python train.py --normalize_top_k=true --routed_scale=1.5 --shared_expert_gate=true --n_head=10 --norm_eps=1e-05 --qk_norm=false --decay_fraction=0.943
Below are experts of layer 3 (counted from 0) of a mixture-of-experts language model. Rows are named router (the router's row for the expert) and show model dimensions 0-159. Each number is 128 + 24 x the weight over its row's rms, rounded and kept within 0 to 255. Numbers have three digits each.
After each expert's rows: a language model's description of what the expert responds to. This comes from a sample of Wikipedia text that the model never trained on.

# expert 30
router:149188130128105102104125135122159125157110138139147140126153143096119171089097097154124096130098131116095139112109127132125159099150153120162110085106151107127109150127134135116149112136111119143121153115143144130182131122126137108136157131106122086167141144110121113171171106178176158161143160109155114139118111110126123097170152107182124109125152161129103155099166111150094097127092091157108070117120139119126112130124088095141151123136081082152135101110149105111155141090133135
Mid-word "ri" (Atari, sacrifice, countries, derived, Syrian) plus plural "es" endings and word-start pieces like Bu, Re, Ru.

# expert 26
router:127100102097079125141105131139185122194107123091122118098150089163105117184096092113068107092100126146141115156114135115119113136149143060139128156112145149152139139133130158129167161091101083128143145128167153138147120075117096119148133171109132137146120134130147152102144095138129097180134122124078109143109114120131119127132133121131126099125143130161176148123154121134141126172123146113151096107146115126093154121137133135147115124118161127121113166138135159116151145082154141
Empty space tokens and opening quotation marks, dashes, or brackets that begin the next word or quote after a verb or article.

# expert 48
router:113156082122123136126068132090134151132121093146097140132119141078156137096108172132132092103121101139094134077153155142156099117148128106141174132143136138141115116139114116131118140129117062161139097108087133083122153142139163105139136098156098148129106115119084129133090123135134153099137092111112134117122156156123100111146163102108131121139128109171118097156102128159131058136112164119099091114133124135108076118135097126151107095127136086142137117124108094122148101092140091
Capital letters or short capital pieces starting proper names in tables, lists and running text, such as Gibbs, Drury, Glendale, Joe.

# expert 47
router:142150121128145123137147119133103152132124136134139120119117162129142117183171136172108172132078129150109133120142131126117146115146138079161176132123099144095105136124122162132100177133162154149083103129154120154125174122116131141173162128172134156105078120134204104103138162126138128117105113154119154111115110130165159169121151116150136143159124131138109133120064156154132144123135113118128161155102151128140164125130148159114115116154113168137113066144175115138138114099108106
Pieces with h, th, b, mb in transliterated Asian names like Muhammad, Chikuhō, kuthla, plus ordinals like 226th, 2nd.

# expert 7
router:126189134111132140138157138161133112111150126135116110115114153115156115114138135155117122129168108132113123084098117146149167139075155133105121184115124140119103129127165114169102130099160162125117141148133144111132120113130115062122104149135125137084156123089111100135132134139129085144159129169096100153149152126097105129132110085143128136093095125148151133117114170167116121133160105178117097119130144163131144174128145153137160167178127090143100120143111146073068133125124103
Word-internal consonant pieces, mostly s and st, inside names and words, such as Kazakh-st-an, con-st-ants, mu-st, Jo-sh.

# expert 58
router:111125134161136121125085158107166188122141130123085138135132128154145168152117121105108103132137163115138163129117091121109133109119120087112143113115151143112136118130128160156154181153101132135150146150151136154091127125083160149151126160091110161126133136158105132145152167130121125079110108103159141162143106113120165123150117158120145100175157167131084126077111120137145068090102158132115122161189132161124108125111126163141126149112132101109115146151142133143136126165082096
Vowel pieces i, u, an, ir inside words and foreign names, such as Kiel, Studebaker, Mediterranean, emir, Beijing, murrayi.

# expert 2
router:138117067127115127163147125095096195149116146143121111158124148166148145108134137102077122164097134131121147102130129088128113096127145166152162098133117128105119143160143163144116105123125085128116160108131118112150113092124145142165138099132098101130121112115073145113169122155143132113124115126121137083143120186087150130158132155126159099093136098064143147150093108126124173108157145114138128143116171128148123111167126089097090132104131135129107103113166106149119163113127108
Opening === of Wikipedia subsection headings, ″ in coordinates, and syllable pieces of Asian names or scripts, such as wa, chi, ak.

# expert 17
router:153115130144116155134144080109121110099133098139109116125109093095138119137134134155171097046122170148111156113133139159088137128120132135120098116123129147138091121140119127118091149140153161152144145148141086112137101092163142161107160114103134134099094145106145156104121118102142139175138155134187163137114102070138113127151191116123137111154121102134123121115115126102167153111149110117161119092144160143111144130167113139157123157116137116114095135152102138136079092175101147
Final y and similar endings closing words or names, such as gallery, deputy, Barabinsky, PlayStation, plus pieces like ill, ow, ick.

# expert 55
router:144076109131110136161155125148121090136136130121127140170136173083130136081172143087123110163108123141121127101119112098109097121140147106073108171114122111153085118115092133113143157123121135169118137098071103108140115107123136146147115133140106089128172121083144143100108117173096092145116115141088170135113122128158116140162116108114118144123116131103139101111140127084137142094145114149122097112165091106143089099137144110141145141136098138125194114086147105124155148139096142
Mid-word and word-ending syllables that complete or continue a word, such as cle in clear, ting in rating or painting, um in Summit.

# expert 27
router:119088144091135115117143151139141121107148115150102096124109076146119126117153127095076113179090126148143125149156152114130120117105143124164128149135138131173087143126180122126140100153154140124107067143113111153143162108131086135106097149112134178143144148138112136147108120123100102134128108135132135138150108125136129182069125144132153106115176129153207130167111115104114137126127127174117138133141092116157118127108153071152114189148135146132119137101107118160145127111152139
Word endings like -ent, -ial, -ular, -ous, -ual, as in mandibular, correspondent; also invisible marks after coordinates and words like public, general.

# expert 38
router:126150111144136123100131159114072094091079130126150122148119132167109136140135138121101128125174098135108106133126137135136100151185119105191129144118108080139129114137120131154127108134130166134185087144106125090120124121120123147093122142093127129141158163084136114095140131112161158128112118139137137184124142186137108173160112126133118099192090113131146141132124120152152168082120151118078144101114109138145134132092133111174130160159142120139105150127134126114077136123143147
Word-ending or inner syllables al, or, il, ra, as in canal, trial, disorders, theorem, optional, plus author and critic.

# expert 37
router:137094125145112118134123162085143121137126128124089100142117134137128117179099097089082114155133104149142107142152105106159143133153154116110164106133165140081142181121134127145078117161103145116121112085131162114135149143115166166143109126092103164062108157121103152129109146137122135115135136154125109113124139181168121122121128131114127125159127095123080117111094155114097143130127162129172127137110130144127129122141142120087066161110125109111101139108160063124091124158107109
Single-letter and short pieces inside names and abbreviations, such as G-en-us in taxoboxes, s-q mi in area figures, K-han, and diacritic letters.

# expert 56
router:107154147157109101157136121141132124158062131101099081119161184147126135149131104102095128120141131143147144181141097134155086109138100091145122159118119153087126108137111099159174132117139144139142139141116125096093125099140115100161143100081138097153159143155132124119103082081098135113123111103135107109105095135133079110113133130115125146184108085143120136103122118170136146138154134142158148118107125130149118167161142118151135143111124115126056099134157120086140125112112114
Two-letter syllable pieces inside words, such as bo in above or somebody, ga in magazines, mo in promoted, bi in biased.

# expert 8
router:099121124099117172155087122169135122154123145097143094144098127136082130137146129171112108146130147110149141126120106103108147140135172097147115122113149171110161109160128143132132112110146112087141094118148123109109149136126111148157154125099172203107124135136084154122105120153191104159154153136151148122107058094157132098124137100138106105145111139128092144136091093129142093156133155118126094107141154131127150102137119120143146137078156105126125107150096086128115142082140120
Word-initial capital letters starting proper names after the or a comma, such as D in D.C., K in Kislőd, Y in Yin.

# expert 28
router:118133135113136153171089140099144125129140081088158154131135154098165193110142174121110145136127141158132144135109109116075122125154110150145152135142091184139110130173181162128146123115121099107137170118158136113113141171132144109149149114149146134119140113163140129151139091147096128111122106116132098145133143122100106121164133132104122149154150123106130101189112132189097151158138129143137098111115123108136165135187097142151146153113098129141173155128120164108145104137157100
Capital T and W starting words or coordinates (Tamil, Wembley, When, °W), plus x inside words like Ickx, Hexachloro, Extant.

# expert 43
router:127107170114128141113130112168130120109129143134165099118101101139112093122153146130128104104134180148163126180126105114131127157128127148130105133124130087164117081120129116116128103166091133096090069161142116158143102149124152106132117093123140106168148106149127123114142105138141117092124107134135144128137098134164171126122146136165155107159194102129134134128089096125084100107100121113124097127118100181123142137134161089143146134177140143084129162145163098072126132121149094
The 19, 18, 17 that begin four-digit years in tables, dates and species authorities, such as 1931 or (1964), plus some sports words like medal.

# expert 44
router:131166159142154081152093136135136082124129118131117108106094119174075150146093141183156131142117156123148145127078131102093138162133155163134105112117131156164117162120157146158135147113145127134143143157148123126110141137139124101137127135136145123086129145199128128111112116173123133157097149146116129154112115162096096126143114134103119083182130134147103106133102142179119155138126125144102132080088169166174117106117148152129136114087151152135123141130129181157111101133129111
Word-middle pieces such as port, ic, ist, min, w, ph, iv, as in proportion, Moscow, activist, sophisticated.

# expert 13
router:096116123119133125140125151143110083132159129137113120150142159110092088150150122122085107147127101114137160102151117138109163160133155124150142098129141146137157137116138165138130110144132117127162096127161098129135116117099162106163081142124159125148063126098171088116134160089108130158106103156091145114106111137122167159138102149123118132134156163126120104106162089160128152157067150091143118120148140093090132103109169099111116136136158112070157129123167151128134144126138073
Hyphens opening list items at line start in infobox and list entries, plus hyphens and bullets inside compounds like male-biased or B-3.

# expert 15
router:105130126161109132169132133122156078101091115141089110125131147137150153114135142129114105113091111144158160104125136110124179101142153144146123100143104120116134169144126105138066102140154163162149074126131153153126141104095120153122155155113171093112133125153104182114123109117138114139120105152115112131148172164124100127131139105170134140125128120127113123118101140139115118181153122146138130178163125120123136180134128172103120093178129108136167110083132077114130165152078120
Word-initial pieces starting words or names, mostly f/F and C, plus ca, Mar, Car, Ar, sh, as in folk, federal, Marine.

# expert 6
router:092081109102110117137114129122105108136133075149121119148142143107125166182138091150155128121102125144135091097088114180127116112140093171150147119138149142142140156140091133114143116142149148157144150137118128128153129111139110139100134130155139092120134119126127138104074150135127163147115110134134059164123123110134149108146098133103159144191120162122123096129160148141092110098161120130149152084049100135124112130093097130143129139149155175108095119142115099123170104108146139
Mid-word "on" (spontaneous, upon, opponents) and single capital letters in acronyms or line-initial words, such as CCR7, HFB, "It".

# expert 42
router:114106119122109135166173117114142135128156150130127107153130115145123169074177122120087140161164121098109101096117119142089142117107124099110170146137104124091132157122121113185115135107089148120166108100137132110148121117146153130110165159112164106115124132083139137110146081108119139170122123120140127155143146052174117134133102112157142098129123104080152090116107162073164081094129109087114132114154154145170113117114123162128124113119151129120149139101145126139144140143124123
Mid-word pieces "ad", "e" and "com", as in Canadian, already, Greek, Moore, welcome, added.

# expert 11
router:144087101138151113119153155109106137091127109173157152143120098100140122126141194145167141089143132174146152144098102133165127105164116118090167182133146099124162167119101137168145128120109161127144095145111151142165128115121116119114116131120109137109120127117124163143137079140113099123116092142114127117142135168163138139155167122145112103150108092083097106134085119144153169102124110101118141154129116129090137183098137110150107128108125101137134073086124117155158117117107141
Word-internal pieces like ub in double and daub, accented vowels é, á, í in foreign names, and words like law, life, For.

# expert 20
router:135132064148154082096154154128124123137109139136096155127134150133132153092136128151118115144123110112143106121138130102151116096130161157129139122140135125132139147142149162126137119165149084113174126097134119105096156150112122147170157103085121079107147115145169147096101113163109119094138154114168119104107155129151113159198121114105124141125138158134161106130103119134088076145133174178125118157118130118131129172116161131104134136098118123156115161116192132092122158120144085
The = opening infobox article titles, plus name-starting syllables and word-middle pieces such as Sh, Ja, Mu, ul, av.

# expert 14
router:120152132140127088130118161163126104132125167168118160122114168115090166141131127147135068113152108118160105112142165095098167120170075129142137097126139168107138109115145105120132097104157108089126132106118131164125150102132087108141092165108115137131123123130114121126127103157127114122145119084160127128130119116152111126094113106100168092139150138179126119177068090119113149120140155102110131145158161115138075142115138127129108165182121133134126102151112107154120076144102104
Single-consonant word pieces inside words, such as p in incorporation, v in Conservative, and capitals P, B, L, plus ^{2} in km².

# expert 10
router:141201167163141114133130158114128127109137110150112099155105150134147152127104101156111142155192126127099153097108107109089094136166151145162165117120128164109116120156149119093115078178122117122134150141145148106119134179114108127115107150103133111145116130108155162133116124136156113142130120138138128121138124155146133158108144111115096151073163123129134118128143176104113095157135168115119076178096152152158144130133121165110109071124139144131111137162132116136130065118149108
Mid-word consonant pieces, mostly "d", within words and names, such as Wor-d-s, accor-d-ing, Ol-d Dominion, Aliy-ev.

# expert 1
router:135122108107141128121150147146138139101074152109146171163136082155162103077165131122136112089140161152133106145121108135098124099077119173116151117149158116142142157153120148078125113129080114087143100079150134143148118109141145107111090119145161122140112138099159147150085103149144156136103142136123110138144123178097128112162144121089109107157117137138134122140112169126137124122131104102148182131143113089151119131113129116069122128141108131167170137112123131084091134086131150
Opening parentheses after a name or title, as in "(band)" or "(born", plus word-initial prefixes such as re, pro, dis, inter.

# expert 35
router:128091108095171123160109154141092118128126122135191113125164148083117110105137100146162107125116159181160112117121126125146115092115105166111147126121129143174169154122132138114141079113151123140093113136096194117119145155162161127131122141149090119133103113128106113108145138150140147117131150154119137116117131110128110097100122132132160138156101103138146119132116115105157121123144105177141105121133156152164053124187160113091164155173144128077145131113136130105126111110123152
Opening word pieces after the or a, like st in studio and stage, sp, ch in charts, comp, and capital P, B.

# expert 39
router:121140115133127168124107121123094177104139117153105124082146116139160139101151108171166145083135093129162118134130178094154151100070155123079105136114130114149114161139107182133094144131149129129141127108135128123159091090139134146092142136121123154131153143132142131112142091126174117140140155112142078160143093088104159162123105118146086160129160122171105163141135127097119155121118174139147113100142160110098110149115147144132106142128123138161127165172130166117093126112114105
Mid-word pieces like in, en, ong, ten, ven inside names and places, as in Edinburgh, Queen, Hong Kong, Carolina.

# expert 53
router:137105137154128137155124149119141143133147112124134139102119106098154149086123128099138137110086129131128100154165151166142110130118139137127102162106094127132191126158099130137114089121095171144132173150129122128098109095156104129139127150103167130109135150095132165135155131157084142108110103158110166096100082123111116137106122114135074112076145137120097111151160065103090118120141128142148157147136107164124147137138077132141103111126196071124119108122166122122101113130117112
Syllable pieces like la, ta, ja, pa, Da, Po in foreign personal names (Jameela, Aneta, Benjamin), plus capitalized In.